{"n_layer": 12, "experts_per_token": 4, "positions": "rope", "extras": ["capped logits"], "beta1": 0.9}
Below are experts of layer 3 (counted from 0) of a mixture-of-experts language model. Rows are named router (the router's row for the expert) and show model dimensions 256-319. Each number is 500 + 25 x the weight over its row's rms, rounded and kept within 0 to 999. Numbers have three digits each.
After each expert's rows: "comes before" lists some tokens at least twice as common just after its tokens as in all text. This comes from a sample of Wikipedia text that the model never trained on. Tokens count by the router's weight.

# expert 11
router:449475482474494525486528496481463489488484459505526512475456465509477505504467505532526501423491458485533501517510498464511510509523465482489460492516499508522489497522536487475515476485477539
comes before: " | ", "–", ".", ", ", " |", "; "

# expert 12
router:437498462469494534475546466488484486507529465506527512485510438519481505513473487480506499440506465500506462536515494476525508490536463462510481496516490516509527474505526464475491493456521498
comes before: ".", " | ", "–", ",", ", ", " |"

# expert 5
router:469510480487488508537490475503565487541464490510534496485476502513501508479506525472473479475523493493504516499509527516511493481485464484497479458490491477476535482501535482506470541495522496
comes before: ".", ",", " of", " and", " of the", " in"

# expert 4
router:498480506477507500512510441505481519524513486529510476534464505493540482509497460470466499474509485529446481498550494473513502534445510496463494479485476493515481509532541522518485496509495472
comes before: "1", "2", "| ", "0", "-", "|"

# expert 18
router:469506475472482529469510489489500506520524464517550512486510508522486478481487497502486467477501477512502485538496488514507499507501512472505513511560506513461542525481478467463459491484476502
comes before: " | ", " |", ".", "–", ")", ", "

# expert 0
router:471490492494515498495526496496455483480493494473463510491487501543486531530497495513537518500490461466526442519488536472535472495498493506487500515512535518516492499494485510499499514469492477
comes before: " | ", ".", "–", " |", "; ", ", "

# expert 20
router:464509478481484498495489457493516459548508480509495493465536451542532460469500534481477481469486462497500465520526438497496447509510510510520479493502499517498527528532542477471516447485494510
comes before: "\n", "\n\n", " The", " He", "S.", " In"

# expert 7
router:501511469492486569469542456479501510523495487471512495518498470493494495493460509513504489474499436509490486506540519471521496466487488484504459481526477535516523485508508452494487467462492479
comes before: "1", "2", "0", "3", " the", " a"